Weights of a small mixture-of-experts language model, trained from scratch on English Wikipedia: a shared expert of 128 neurons, a variant of Muon for the experts.
Below are experts of layer 4 (counted from 0) of a mixture-of-experts language model. Rows are named router (the router's row for the expert), gate (a neuron's input weights, with its number), up (a neuron's input weights, with its number), down (a neuron's output weights, with its number) and show model dimensions 0-63. Each number is 128 + 24 x the weight over its row's rms, rounded and kept within 0 to 255. Numbers have three digits each.
Before each expert's rows: a language model's description of what the expert responds to; "comes before" lists some tokens at least twice as common just after its tokens as in all text. This comes from a sample of Wikipedia text that the model never trained on. Tokens count by the router's weight.

# expert 7
Description: Closing brackets, plural endings
comes before: " |", "\n", "|", ",", ";", " ("
router:114177139156113123118160115083163134138113131118155109111120107119105105106119121119111104123195128147108142103145126112121125107108110126151129119113094139167132124102103117087160123149129118
gate0:108142140137147097164091118095135106143138130168133070163125124134141124155144110103153125133144116144111140127131138117068104121110148147120135124159130141157158129127081128171124079164133135
up0:117138149152118125088129098139101110127116166138131121150094133134120143162139141119098086091139108129142140131083133137094102129125091076156086114072120099153119092146131101060130131145131122
down0:111114114150159105163102129138163111111064121127150118155156134103127123074126112103146119087145166139146121142094114117110087142101098141111139112102131103113119139090152173122156126111166109
gate1:130140111067121147112134163137155128168106144109121111128136140110081144095095089129119141112166174120123137129098143139102108117103154124128121122093119134134110113117120142155160147167126126
up1:137075205134115108157136125093162102149135145100132120118158109158153096140105173176117131162106131134099135119139143114141118140123107110170080154099137111102143099145132115100145102082133138
down1:087080140114160115088098169128150154109138128101119116075131113115137100135131176121188129117151137135106150151162135101136123135098143124114088136116115125099148135122145124135162128170149119
gate2:130115144116178062142093123100141119145095150126143146108113116120116131120132177148134141095129116126114122144157145108146113134152121117104105132158124168138117144070084146136151111119132110
up2:105122141119088117144129106120171118180125167169115117115083126178118156135097112127146200163119149123153115145122124135118151124134107145103140085128081117131146116149110141137119130112123131
down2:115134122160144140168168127167093155108119200140128131144098103162103136141162090143120151141144110146142108159129136121152176117157109168137130147085086146160145172086142137122141129090110156
gate3:104132153090114084126135176118113142183092140131098099100130134157117087135139131089128118123185119097100141111115111108123148126095141142131099131076123150109120086136072097137147109135131140
up3:132070079091143154140098105162132107103080078144129133144140133135153100126114109149087123105072132157107131136153090085153122144121145091114133116129111122146150140116141132159144098140150114
down3:166151121152095173129114088221106112082120116126157129137136135098160163128108118103113107136102128168088121155127144134135169111131105093112139122086091131122113164135180122118113127117141127

# expert 3
Description: Prepositions and particles
comes before: " the", " a", " his", " to", " its", " their"
router:088158131119136109142149134108162141117117133131118119117127132091147131085127121126104104152183134130092120099136169150130104091117138149140170119129108144161144124103135111097152125143148056
gate0:108136132127132123194137126149144131102120146155126167113125127087126165049100158130154076104096137108106105108106133182106113127120168123098148110145143105091169079160120108130122061145150119
up0:129110138133119157156120115148153092135162107130166145136124101121117127137124141140149109116148178150106127143127188120140124077085124099082145099126144101105196123140114121126142182125085133
down0:151122150095107110105156047143101126120126132159067126097129121169146128092157118128098154092141143097151134169088130119124110150106178120123117148130106141138108114172127111120166133144135114
gate1:124145139125118138104118122108163114134136151176150110127148107118141185137162132125088138167101142125129140125109124139122108137193123121119118121145168144145164123127109126124130130144134069
up1:126116144123110129163110125137165143097098114148133160129149075143147135136151146174128158127142153145122116110152132082130153152133134149114153144103139155133082095140128149095154105108100137
down1:092160166136109092115066135125129168133138159122109106120136096145126104128134070086120113121124161171155111122136110079133127116110143100129126148139105130121187123199138151133102130135145137
gate2:127151111164185140161149119153141205153071118127153165101113168150131113097173128165124164108139138113104138091151140114128119120153171097162170166172138124136127162121120101142140133132116138
up2:087160138144126165118151099168167152142146115178130123135135138108127172109178085136138113107096146103122138150119111102128152146125137114188135095151098118139093155091137139134160149097131058
down2:139124101127129112134117138142142091114149126111099136148105177175127138114131112116133144124144100128157139117123164118151132130105122146156090149059111106159141137177081104101165129171160167
gate3:108105144145154124088115106081117146131124091114134102139068141093142131145126165134093169109178092099088116104106163135109142085138144150162126153104131139162104128090159127126170136111150103
up3:083124132145131135104169149155135078121166140117162121110153156154134117147173143129097131131082141120102107123128132144169135089106118173135147113122090127168140095091141131092140129152131143
down3:123105098114151159158161134198156134139118170172120103130139093139149142124133091126105161167102137187159150134133139128118129115131129098091132121122107158111145166152122109111082149096139133

# expert 1
Description: Table cell separators
comes before: "\n", "  ", " 0", " 1", " 2", " —"
router:087162149146127113138136090108167145112097110113133158108116091086125151080099106095102104129187132125130114124186139135146091117122106139125124091147108130143149126086126116093144108147133070
gate3:117126104144133125156129161143149133147089128108071134140087071113085172128130128100087100176125143174093057132106088099157139143103156131127143158153110151136123106064136126135103121121115120
up3:144114079174089166138118115154095123149109128080133140130160107104135112120104164118120150179112123141136107127106124113133131176131118147139140138096112136120126120116195152102135128095134118
down3:127104149168121093149115131114135126119129150114125159145164148127150153116133150112085171078129133119090139147163140153120125082189133117152141072111127144130121111160134140111123144120078161
gate4:105168155140112092102121125119137140153090135089111135097075120111116141099073142164102112118139148100152136152117083083139116077131136094131132112151121138118121157144107141124114128134153084
up4:138103142105126140121146181141123144150175112112144107152169159128117152109151112114140117123082133139114108134136164137094156153111106148144149147145120111099120129118143124119127125128130141
down4:149116168110136114093110100106144136161146095110144157146124112077063127120130070126113147100081125121128097145105109131141108177127128098192143122076131137152155130073155146140113117173115152
gate5:133159148092158107145159147101155105127077129164109129141112123118110094121127116119131140148101121125108139101130096144141098128156147106151115131122127110123132113144166139138152135130124134
up5:148127109106149141137174110115109184141154173119113114116116177193098148104141133147121134174136093138129177135145115161132088147127146171153110123146120151107133128124142146123142119121082122
down5:116160108080171099114090123116146117143185209126094115136129140123164136116105124123155096110142112121096087163142115135149082146133114083136133138147120166107138137103132141159152140165135130
gate6:075133114147115133151109138129111119110071115158106094088099102129118152095127122116163121140178120120147114124093109118140093090159155127123116098123129154124122171156137186112101075117161106
up6:118140118137106100136115137149113126141114116132127134134102106136082153120069117100111156164106109123155144132133089155104129090136168130130121152097104125104118159155138158076129056073130078
down6:143115127104125153115160164096157123098123134134130134110139141119111097106122139134146088114101115086135130126158132158130140062096085143151133137146130134139098136098160156186146120124193054

# expert 17
Description: Prepositions
comes before: " the", " a", " his", " an", " their", " its"
router:112164122131143108120158133119145109155145139119132149103109121106168100096141112080094124157173138122108142101145165155087121069130158161138128115073105160163140084139136123111133087161122138
gate0:136111155124095074097121122155128116148138145194091117133110146151124086127132150165091102093128140136129126140106117146161118090140117099118088129126141115140105154115113112134117136163134142
up0:151101142149109104192141151138109107113166099112145113139120145118123145129116126124134196112139111185130090127141140097153094114115124191159128100163199100105120150116128142151142090122133153
down0:118138136117134158104129143093172126140126117124186090145140131138083120136089136119158146122122123133082131154172102145123116091126097133124152088121138162119142118130122117119126157123147135
gate1:156144099149141146156149141127150150107094136087135101072153127171160155109143142174138144133113151115106118097133128125086144124152136131120169128123126116152123094135098157133131128126126091
up1:122139181134141139115169103153158123122099102131123124108122144112106108164108122136129093125109125115131155172108152136145135104127110126152130132149137177122156082132144109147077140136072159
down1:140161116118164104098074118160113133116155117109097061174156135140120123090175094102170147113132132138134065173128133130159098134123137133118112109150140129135100108114098132123123143110142108
gate2:085088124143109152140134149142097130133110126130133093115126134115148174149146075080152116175155133129143111124109126135067150102110144136103105103142113121090092123101134126140079095140094124
up2:127140176136177106154110138119122116121162123093124127113126136150148135173131148159108071106171135133149169146110137145181124111158150125143139156129130135202113121133158116144103180137153145
down2:159165114183126098085144164071136138098090104116178135131163085089082121130115155161122108133124142120120144121119157119184150130148089112142141117076108107094143159124164112142142168148154129
gate3:154131131131084083137159143132126154147136126127152122128126096083150134144132144089114135116166106144166137131128115105137104095157104110124144145139092153154166116153147123149128099093149153
up3:140149138151101097098150140132132142103126118083142137133121106164153134125125130151161173117139132146127164071118159109140099130105190113143106131098147171098117120094107153124114146123145122
down3:135146147142105169137103150131120123109111109074158133132137139129138136107124132136130103145114141130122123131154147120114119141165160106142125147135154139098108131099115164144126153119094128

# expert 24
Description: Noun endings and plurals
comes before: " of", ",", ".", " and", " in", "s"
router:081175116163114082111141107092132122143116085134172105131110088119130105124155103155112128156148145137104124117165145160141061119137139124147122091122085111133123100132123122106155153149130101
gate3:119125174110171170124123108099152117179124132107102145109160104154115137132162139145164126183142151156135100148105109134103118086164120129092151101131139100132145124130119086094172153141123131
up3:117138102131115114102169137143057151136126102118151127128138122128117136143120155072146117137094151114108170167153123119102141143084144134141135095145104118151149134092123132163117158115102115
down3:162101128127105089115136124130127167098130194120101125125137136082103132127135141142111100134147132147133122124119167126129109129122112192118150181160144095130117163155057108140147105103141148
gate4:077139144137105161106134117101123153146123119114099067149138094125144156101208107123152149141103160083104117115107136150123094102117148129126114113103143112095106120136096116084161138139117098
up4:117110148111151187109170158142116115092098119174136112129128148145176158157142164125180132131116136166086134156127097145131111137129152139095117149095147129105149148089131078118181107152131102
down4:124120121143116140103116115217153107091116126096127120166145179112126125121140143144135114131115138112159108122145139134113148135133111139145121168136105111135134116153105171165107105142113163
gate5:117140141132153145136103133155128177125144145104174120161134137113068103126117154131111123096128123122114126150165140130113085146105106143117162130117104153123099097107101108132159134099127071
up5:134116132147150142131137142108103133152168156165158157149162120152162129105106134118127123157116088146153126138105152130131072112120143134114151115100156056147124115137104182164135093116113145
down5:154105112133125124107085113172160159170138149140139148098134092150133124129159095136175101118153109186125112127118109106146110171143125101140139153132111094169106177175165125192123156137123156
gate6:127142138148129110141171168143113177169127144134112079125133123114170096117100173136082153130130151108069155123112149133120145133127137180131155153150133147137150114102136139155167145124132153
up6:145103076144133135105138099126114137122132154114156115099132132140140125109161078117123159097094150138133129108119137134109099099161149104126128109100082115155111176118085169130143130142191129
down6:089098116168095155105109149176114123136121120140074129105152126098092132130168154133151145066104132119153104161138116137109096148139122083133131130089107132102119126140134147160094136112143137

# expert 16
Description: Head nouns after articles
comes before: " of", "s", ",", ".", " in", " was"
router:113155143161153098093108147096149182127106135134146149118137054087155120120129119125118103143130132134142075120130164124100092099152115125099139087110089160157110150111140078119140116155130072
gate3:128152126092165108139133140133122099104169131128116111121142064143157115094146113105098141103104167128138102141155162128118086117080071141137156126101140151128129134125147159140173149171109102
up3:108150094146137131175159131143111106119134139115140085145102123136107127136159104124076157131061090129106096128102164169111154197093153112193119145119121099136136128104134144124102133103140150
down3:145143138172153120097088168093069109128136115102175108126185104119120176125145139127151125106132141146164120145151110132111085128173139132112160125137184109096082135136149134125121085153111108
gate4:114152105081157104127130167101110110110142133130085113159125142092132109121109135164149090098082110130129076116113145132128092129155104133146126107076165099150142138079138106153147099082150149
up4:132078155148120148105130140149154135173177142116167134108131115149156128100105175132134103114125108145137163157140127166148142128152130147131108122150129125136093135147130132111151093075089128
down4:132114156160104114134130136079151137139119100106129140153125123101115137155171127105152107128126108103115099119151145087152089136091120137123119114120123109108115090087129121069125126103132109
gate5:107090114145125131124164111117152100130176104141137115147096133096131123106157135158156116128129153104186106146136125115149169133197159109117126082098114144139119104090115098135125110139112117
up5:141081100114133165139136094135153136144120111079091147136211139136086102121137124106150156148129158137106128108116118125102078144096141146142155110155086088110121122124172139158107138138146106
down5:119146117174138109122181153020181138176107172123138115160139103126109108155136146126111100128142122139143155157103113128123096102111172157157141088166173095120129140121129171116141099126150097
gate6:141125149153111126176116148097125142155104137083132079116149111124134116124149097122149087126095116158167113116120138117143129164139154114150142103128146125126125098113144099098111130115131100
up6:122130098140069093177137125136146144138119121096103120093139114102146123176100147121097103109145147123104103141114092137131142159153117086113111138138128132116168147108103134134101150093113126
down6:093133143142120119084103109139143133189150123110150114078097128102156121151115125101127127111091089145125132114093094115165148106140121123102162133099124113140094084142143113117130123085156114

# expert 29
Description: Labels and headers
comes before: ":", " |", "|", " of", "s", "ed"
router:097161165126171097127117122077122157122138138115135100122143118111134111118150098124089109117119119126084104110152163129109092116152136144138129128111117100129150117092122110113123139135129132
gate0:108153137153136099135143128122169109141134084179140118135135120130117076118162116088141134105112154168109144155133128132050125096163137142141111136139114127093138101094093087125163149130188147
up0:156161186124116096169180152100132122099091078138111152140160101159139140163151103120130107133182158114114130116176156107127155110088117102130146136095142122176139113109109169175134118106120177
down0:125123092103101140109145123165153130117118105110128130122106115101124129112129180123141091154113121092151109158124153117122138178146117156102104142162113120125108152182132106125126138160160110
gate1:133153162135161086149157115129146115109116143136130132117160137099143096112165162177104122135147113153104115152102154146104133169148149137164109168074094118127120117101108107085085132144154160
up1:106097132104111053153154166117131149120108164129083169136150143113106114117164117129143157136108167166121122150115160159147102158156139122147126148115109097091107121123160101139141098141137140
down1:139103127108126102111104127110157089116170118066129154113117140121099116152148134162141088117158103136148145095090095116103116085224134144115137126122121091095120137159157130119142153151126159
gate2:124150108126147116134134109110138147119141140101138125129140143140112052120143092145139135131109136103118146114163115146155097100134147129148174129105173152124150144153147087138126105132167139
up2:128103101058120142106123109099116126118137155121106120147142135141116111101159127151108143125074127169070119153176172158163119094136117114139152133102132134140117121162151106168148146135142158
down2:131145145152093132134154177169126145147152114126126117111094121101117123110130121126137115117102127102120105132111144088121096155101182079130120143124098130136136127157102101060131118136151151
gate3:119122169150136110099147060123143156093098133106116121120144093096128140154120125131119126154122107096135116145094135143153132112147131143129131109157138134108093118165151207095127147153117107
up3:151122144145131115113143152132122137133139134120147074160135123165069150091149129097131139114125124148115114132101168121148110099155112119125127137139140101143130139110146154126100187114118136
down3:202114114154122150128119116109145152132163090162131119106164136095086112122103124107103142129102127124160136120094094139152138121110106156137106140139135163077137085131157132105113105143089129